Weights of a small mixture-of-experts language model, trained from scratch on English Wikipedia: a variant of Adam for the experts.
Below are experts of layer 5 (counted from 0) of a mixture-of-experts language model. Rows are named router (the router's row for the expert), down (a neuron's output weights, with its number) and show model dimensions 0-191. Each number is 500 + 40 x the weight over its row's rms, rounded and kept within 0 to 999. Numbers have three digits each.
After each expert's rows: "comes before" lists some tokens at least twice as common just after its tokens as in all text. This comes from a sample of Wikipedia text that the model never trained on. Tokens count by the router's weight.

# expert 54
router:511528533573452556494473433521499485524484490466462507533453490540426521472506456405490522510579489537489450441460496475490464523498564485512522497530527490556531509446524497485463534484529520492442548469508447529478489561560480530564457516569529463458528459485459508591529541494472473546542503471527460544473461476451437518508431498419571533539495573455495539522460463519495440476515517486483514464464502503519510519411466471566490513533515530455486460387577596502475510512492525462478495477554416442548446502511539507559492478443471456560536563554566507472511415492570456535
down0:517535469460475524420535452450500549552526443480442479560456486510541444502451430486453452496477565456497443550498500467481591432501545511525503453522534539505492450492497501504443523432470510500433543411480470570540443485516519455495518549496439388542497543553509436505463523528504556526530437513495526442438448442506456474414500503426443478504493470508561446426448478530498509500537478513515541531497463440479477506493509446476568482467531452483579498475442520514523571516520432430496486458551547494550488486508486485480451548480493477540514506472427459435485450514483506448
down1:465560536524513531545552523557522481450487494476438563479385440486495531514515529465551512468529524499439464564542491517467521522482463507524539491491535435525522485525529570528564489476492502506558527619490543531477469422534405463478487536505515503542470444483522492526520447444508484494470500462509495450486591565454495466543564449492578511449557483498449424407433455459490519475493551520506535467545513522488490521534493410534521511487487492488488580474504448519551514460445528529498496514504517497516443405389545479537463488485489499553478440478499468470530533477496512403
down2:531437522492441451444509475564513505464475567520428476528510449546453538556583527509482524506526473555542488421545479506475484477520550450499469575527504510530505527468582550559445548457500551494488535420456536491519473513493505506497424527541513503513526485416515585448463522501491426452495535506489538521482525569538503454520490490490526500545493495556502543504565471498478507581501466490422493502576540535466463475515458431553493496498490504573466547502516567563549479487527454452530499600570494489494486517478444547516477466490448462501429510516406487480548616525508552482
down3:432471499456470549478428550475525574499454533516500503531563513490489497516516525565422503464496473528527535504556545429467526498515448544525461498527504426486539544528523494543536504504467492489510497473474486556594505523601489520478539417490467479496434463552546522489486544487429504538487501513516447473498453515537464461453462512421465526542474531466541452455554491503474483477433494509582592570485465533423449500446466436522472514468542524501541488550463547440475511554514504544546507536541493498506517538496600552525409508531422536524572475410520476531507492488447579510
comes before: " The", "==", " He", " In", " It", "The"

# expert 42
router:501481515545464542494519469500489440505519457527470530530475554496464488460428477419513500506506486502513434416473566563475475523464530507432540452533464480531515516484495509516508537476538484496465568476461475572518499545550450510579462552513438453516488464476460487635561452512469543524522518429470482498457460483493471518475414479464541515477490581463487523567507515585485500504498509465456512485498443564528526523463531457523424506534480552454621501409568525540477530481473522516467536504510448442549534468515546515472471473451470495553538496541500466444460451554593461559
down0:499505483507543437476519473529472473573487531496471450577542535519431468429445508444555480461550470421480410504540540479484534524499516447505499522499488490453489457521508443522469420549510495510571578492549470523465559522518534491463516473477517422539485528549494496511459488459469532493560402537505496566471513469437506575514501518446496581492534528594415532438501446436472526527455533470521412482489485472516446441543426490510423501468480508511442508458478502512523522494504470520456521498531457496537542539452546445527491520521512511500443481505595533556543427468437517441
down1:510518461494487463489571534461469431513491554468595514463440506583459459479511480476547487550513463470541450509567538484532523487557519441459548528471532469474525471499487485510561471509507450516505524579464498583546473483482490493445529483426413507505505531541497514489507505524414586527467542578590547533467464450507489499534526585524491509575516485506521494510549418535528501455447535487514518451483464469490530539536514472483447504515498503552492459519456514450591479490476490549515382537475545491548455616473556486540521526542511543456555473429500514494454569513541505498
down2:480445505457471499508473501535530469522487469438451525482462535564422496541541509489539541518513529456565449427482526500512454502520516474392477512491483497526513486484543511549481497498531501477511493503503488461471490484477514477512438498518540523465522507564550428515495434488458563486497488518401459576477504480445485502477459475521575491481508446543513542567475514485533605548514497507423415508430457492432415538544449515491512488492552489475462553556514447573528394520542487484543520495422511450502529478488492495470544465489554499548439613572552501539451520500537604483
down3:457484537548509526491497490529488502501478508492485494567534428462562545507455501430535493541439582490560532523477537485415498482448472576487478432517460484477469523428546515504493506508525492521520489565499485443491499450495551486529528441480526526502520502493458462477484511454484449445523543427527435531477531504448439427443460519497571521597395487479423496444532461486546473485504493551494481554476491490464495462526549512472449467461507551557407531540530516515554545562521474478547463497462499537529582505574517463468463538497431538461529465566518545511525597396490498465
comes before: " ", "-", "|", " \"", " The", " Total"

# expert 31
router:494498495463460528455518458504469457531455466529511524529512522493478478390475513462482443509497524521502440455454500482462515538468517547446498484515552519478555519455514542456510472505539489517424588426510548546441491525488500518590485491468476454511472527487475437584572486556454482521571520519483503512454500475459484523456407496371443513488473567454477544514512515558481502532508495467459590493460471514532492548486446402592503469487551514429543450487500512538495577478440443498438473487538479471546505560470514458493497541389539463545539472532502475442500466511539524511
down0:620514509520518474489476588448518529453454483495561400453421451441559548460437470528525451449546446434560506507521504463517527526492422481442460474505464492491435504526525513499590463458488465502520504514454455540495552484521458490542548468531481446516575513507489479496488512492541532517462474505444544481529461517521508523501477500509537442511525451464435528481501541443499484459515515532455460543560536517536526520469511465472547490518518496566557595541493544449516520548513499501472482524513449562451505469580568534484496526447527413497534576527585557509507445513477458407
down1:450442494410480501619536518544466532512451495509504448558490518478474553520597480487499510490432510527520570553542453538512484515533477528542471531526492460526508574508474510529466420441513513491534414452473501463491421481493537512442563499549552479472568526501497550372452506476527532471518476492496568528405460523501510498485517490443528567502511574575493516520473428536558495469520520560489430569477489495488516510486477481491495501482535507470527485571481486489465536544536473543538464523458447592489496435484466488507493481499513590475551493441550447540502484560444508538
down2:434521564529498495491490505539504588498478537520540492479484472478492552499561540510472521585467558513485498574538464533540552496463519452459475473423406554542495516471441477457500496424448443480502456532488532505607438568540519594496438472470466489537527510462487508498473490447532533520527513530419496511519512505509421488547552539506447504560499518512587509517508537509496490489484496530516512498496509556544478421519537512501478445531533519528505516546514531486529498466571492454452471399458497468509520438424477467513593519538466508543441442544447384480550486488563473537
down3:584457520555504506511459530535513518456490509477491561460494506482511436478497453524488474497550513555503531452470480546497551556545516449450480525566540528533494538486448531499460511412426463479526521492507482490440498497457386530494511495405479554513531506504471519499574540485482557507434507507494459547536502499544539499450522529530530536455525504511478524576518517570450481404512470543536638531550515430512423496536554519522594513516404467478538558583519491435465483546481472516513519467540553512477513510547481508522453506473469523537519484507377481507474440543486495489
comes before: " |", "′", ")", "%", ";"

# expert 22
router:493449541518444543516474461450465474491505467441496526571572509486498468510534486422507518480576475501524385461452479494528434524473527499450491416486486539477506538483501499472486486499482474538493554482443433491478471525532448534524494487548472422548495476499469507577536537490517452506599534505505459501494518473522425515428439532420552498569460618508465561581525507519477472477532513511503558508463488555532535538477530476571515537507535500458494506502550519496536552517430478546485472478552455509556516580533479451436542454459540523484506520532548506508455385514522429553
down1:531390513507477480447481588504451513555514547518515509478504514468534511474477545439437514430565519515535447456476392487557485552545493509433447447443478505496542513509487533468532465497487526506552533484460475423456469522501481554471471424457455507475515482488475539462548544525478491491534587517484528562546511486595510543408445527510494472523464496506463580530541454507504427511546485585501502516560470503477495541518504494572468503515468503526477578560460562493537493567425502544536531538505480550452515531503479411546515475437528564416540497526513540498519482545485475541
down2:478465521408464480550419529420557513526560508460519487424508533520457513504528449477471512513521534454531480410447549479555505526452465487488451456499517526503509459529576421450546383562468442533521515514503475471529519528517510529532509570469484559551538447579510458482451517448536517498556547582552411456475450460529521507463533499493521499613486491466518490501455523534497478464481502529495477458517447504466502480485570466427484489531524533495450507516447420537450465479498440538501474423530516592461478528480510467463475521545571546477547499492437476520460470485508483513
down3:566449513576556388534545523457480509463462473519578479463455525540491451463484517541502506469532575505514509534541529568495534611491568482450429537443476482490564452503474584497467542450493571482498551469540443430579531486468473482481514546534481478473506431499473526503537511478503492508548458453448522456493500454507567465521513541502495512496444467530470477526534474539486463539493540444540535456544510537507455509539506533445508513526514401627495477483498443442520487463476509557512519588457475469477522467447544508572528462511458551449474498550441530492465511525504527465
down4:555558484499518458463471555518459435582562484533501516542455543507525601458502473537528471476490493512474534502479483388561519479432572528594451517508462536446495532507494508495501466519493456490529431476546522517489532531558462461530587474435542472472491467487509480488590433473449459550502577490518478468462486443459542548501489442536511464455475513485452472516498495474502569517489537479497503524479453496476520531532463493574589467520463478619542527534511558472403538481458481472573473425550463475488505485432516543477520498463508521490549481475485463572477454505536560485
comes before: "s", "ing", " of", "ed", "ers", "er"

# expert 38
router:483530512500482539500504447466522443508477476453473561479515557498440521435532498459476543470549477529523427443417517541473431496496483508434461456550504452469497483480561501536459496466483467562505567449499473565432468574511469541575502497576527474527494412461444539631529477533477501537574488468452491542434548478484460455480435504397487559501529542484506554531478493465538477503519514491518538424441488528494547505471484512546498560526553515463511506485539512508524560509489518487502507468526445416588457516459533530482486478453535419525496515569511511536494439504583476524
down3:578510555503457384563549454481517511493557504521509496468589492488549530552504510487486525519477508441543525478555554461515461445554436495532469460458510511456483550466469480543588482517488447505515551524447448537598468527489557489472479466510431491468528499507461478512552492500502489490412515511483510398548489454420555407486439502492468511469512418462439471502491478525510435515542416466569491556517431553549542483459534546502506523541445515526485530455468564516551463534508560482491481524505440557488557534530504493524477530570476541453546487456492434497540533494503494485
down4:527516444458590468409506561483505420507533527538455553447493471506479481543475445448557541497472470545525444490447472507494523474447554535514482496493506509510446481498490496584520558499481499436540516427515544503464494547530513415546527507482564574438448462554518533557472509521548508479461459552511490479556512444483484498450531431472599527494528496475482530517496491460536488500432443504477444502551504507481546518523527499532491519472514553540512441494459457426559453470471555514421519496449472520476547514437514586474472502565441517467464485492591530584565537489522589509
down5:474505505582457493459470514550513462474481471417482503600420440472488423444506504446564543501444580490465555536493500428481481449466497472554517570520428485498445530491492448480506503433569501561457517487487544525472521518516527554557447519496428471470465448549483543505499541540500565560494468535518397481513504459453504506558492474496505467561533507528484483629486514474504558493531539514472535494559489568539480493545535482474528526524514543521485525541448503548572466563521461543518551498543479446521478479559526499473481486580460455437480490502520474446537527520543466568
down6:512460540546516440531545497529511416522434414504526539452494492507553530600507498551428545524445506517474479499544496507473449499553526422512475537519505509557453497530504445583539446473484490485502446560531496419526510466496484470486484584487461520479432497466442462524535543589575558522515468506553558482491519473472444529505516543493493606524548489452413494483495487531463481492475428543396463463527531479554442465442494491526485447537408445505480520494524560531518453484495527567529478491511488550514477540519517504449546484545442576508482479533487436473528495500518497440
comes before: "|", "-", " ", "==", "===", " |\n"

# expert 9
router:532524494511443554451493401549484478492461509534415509578481527488483511417489487439490490500521500521520483483490502474486497510494588537439523423493504501504513529471521524464535512490498503540465577469524492592502476559505477509623468529523485393524534514489465535571565528528486476501574506470489520487503511519509416549469384493454490475521476586509468560526542504542559498526510520453512531471505529506587502538483509471576467507487526535458536535437576529511431610510437488481469451494501489457572493488493540475472503475449526480554505548567465497446440460459507454502
down0:507425489521519531500471435516387521517501482489531426455502505451477497487531443476481564485500499533501434527493466535439524551502520536485519433416428559495459411567522462471477449503482522484476497372596531515505513498519457520488501519530496542443490527480479527549484501534553519503506525480488490551506523493554468512507528545501600448493461470485485535530490524518489484516440472493472470555449479482503540460525496412452537530467477544564518527465624446542523511504491460482487563482493522544515532484490423437423453471529524589461444513466537447543460526497522434580
down1:497528514494562423532475536480486569482441443462466529619563490486504458494461510503494483472585472489459450483441454496525525497473477544516511513498523500545527529512483480542566497478451443491422497473472541542492470537521514458543525546451497471491613464540462493518520538555517518581509476487576515518468462483498492456477507471527447467524489508467492543525489486491475455482520462467553517528496527539505463410451471548517579504519497509565530434558448466432471427485488456455450482464509509467528488500537506590531578576471527453489489377564486524442573465498407487469
down2:543549509459489460520536527466551532471427470551444510583518423467485478510457568456462529525509444457489500564525439549572516550511488497488514561578480449523524503527491457467435466504569516408535474440457476538514547521515483433456471506542541474498442568568517508463500474551479486475485521513463533538518476483449505549460470404489473493525503529468493513463512494536521423457453511508487559512468459502474552464509502544545580516485502519486530472520380605539555534481484519455469444442465565408484528481531466494535501472542517492419516485485541543494477564512501433469
down3:516546539517474525500482556555520540433426514493557443461444486536523521423572510470504535477484470521471539513490507421492476556545400457486471469483531570583431504489480443389554480462479528549487487470550544490506583487429496542473523461525468495479566508487560449516439514499474464484481513506495507562475524533486493454471576439599528484431462530521511484532425476501460523497568496478480441498516481443500490428536600451465468476416497550520482507525569488524394507485518512530495497502442494495485478535495516518484482508521527487537493560500551485439554550519447526487
comes before: " |", ",", ")", " |\n", ".", "\n"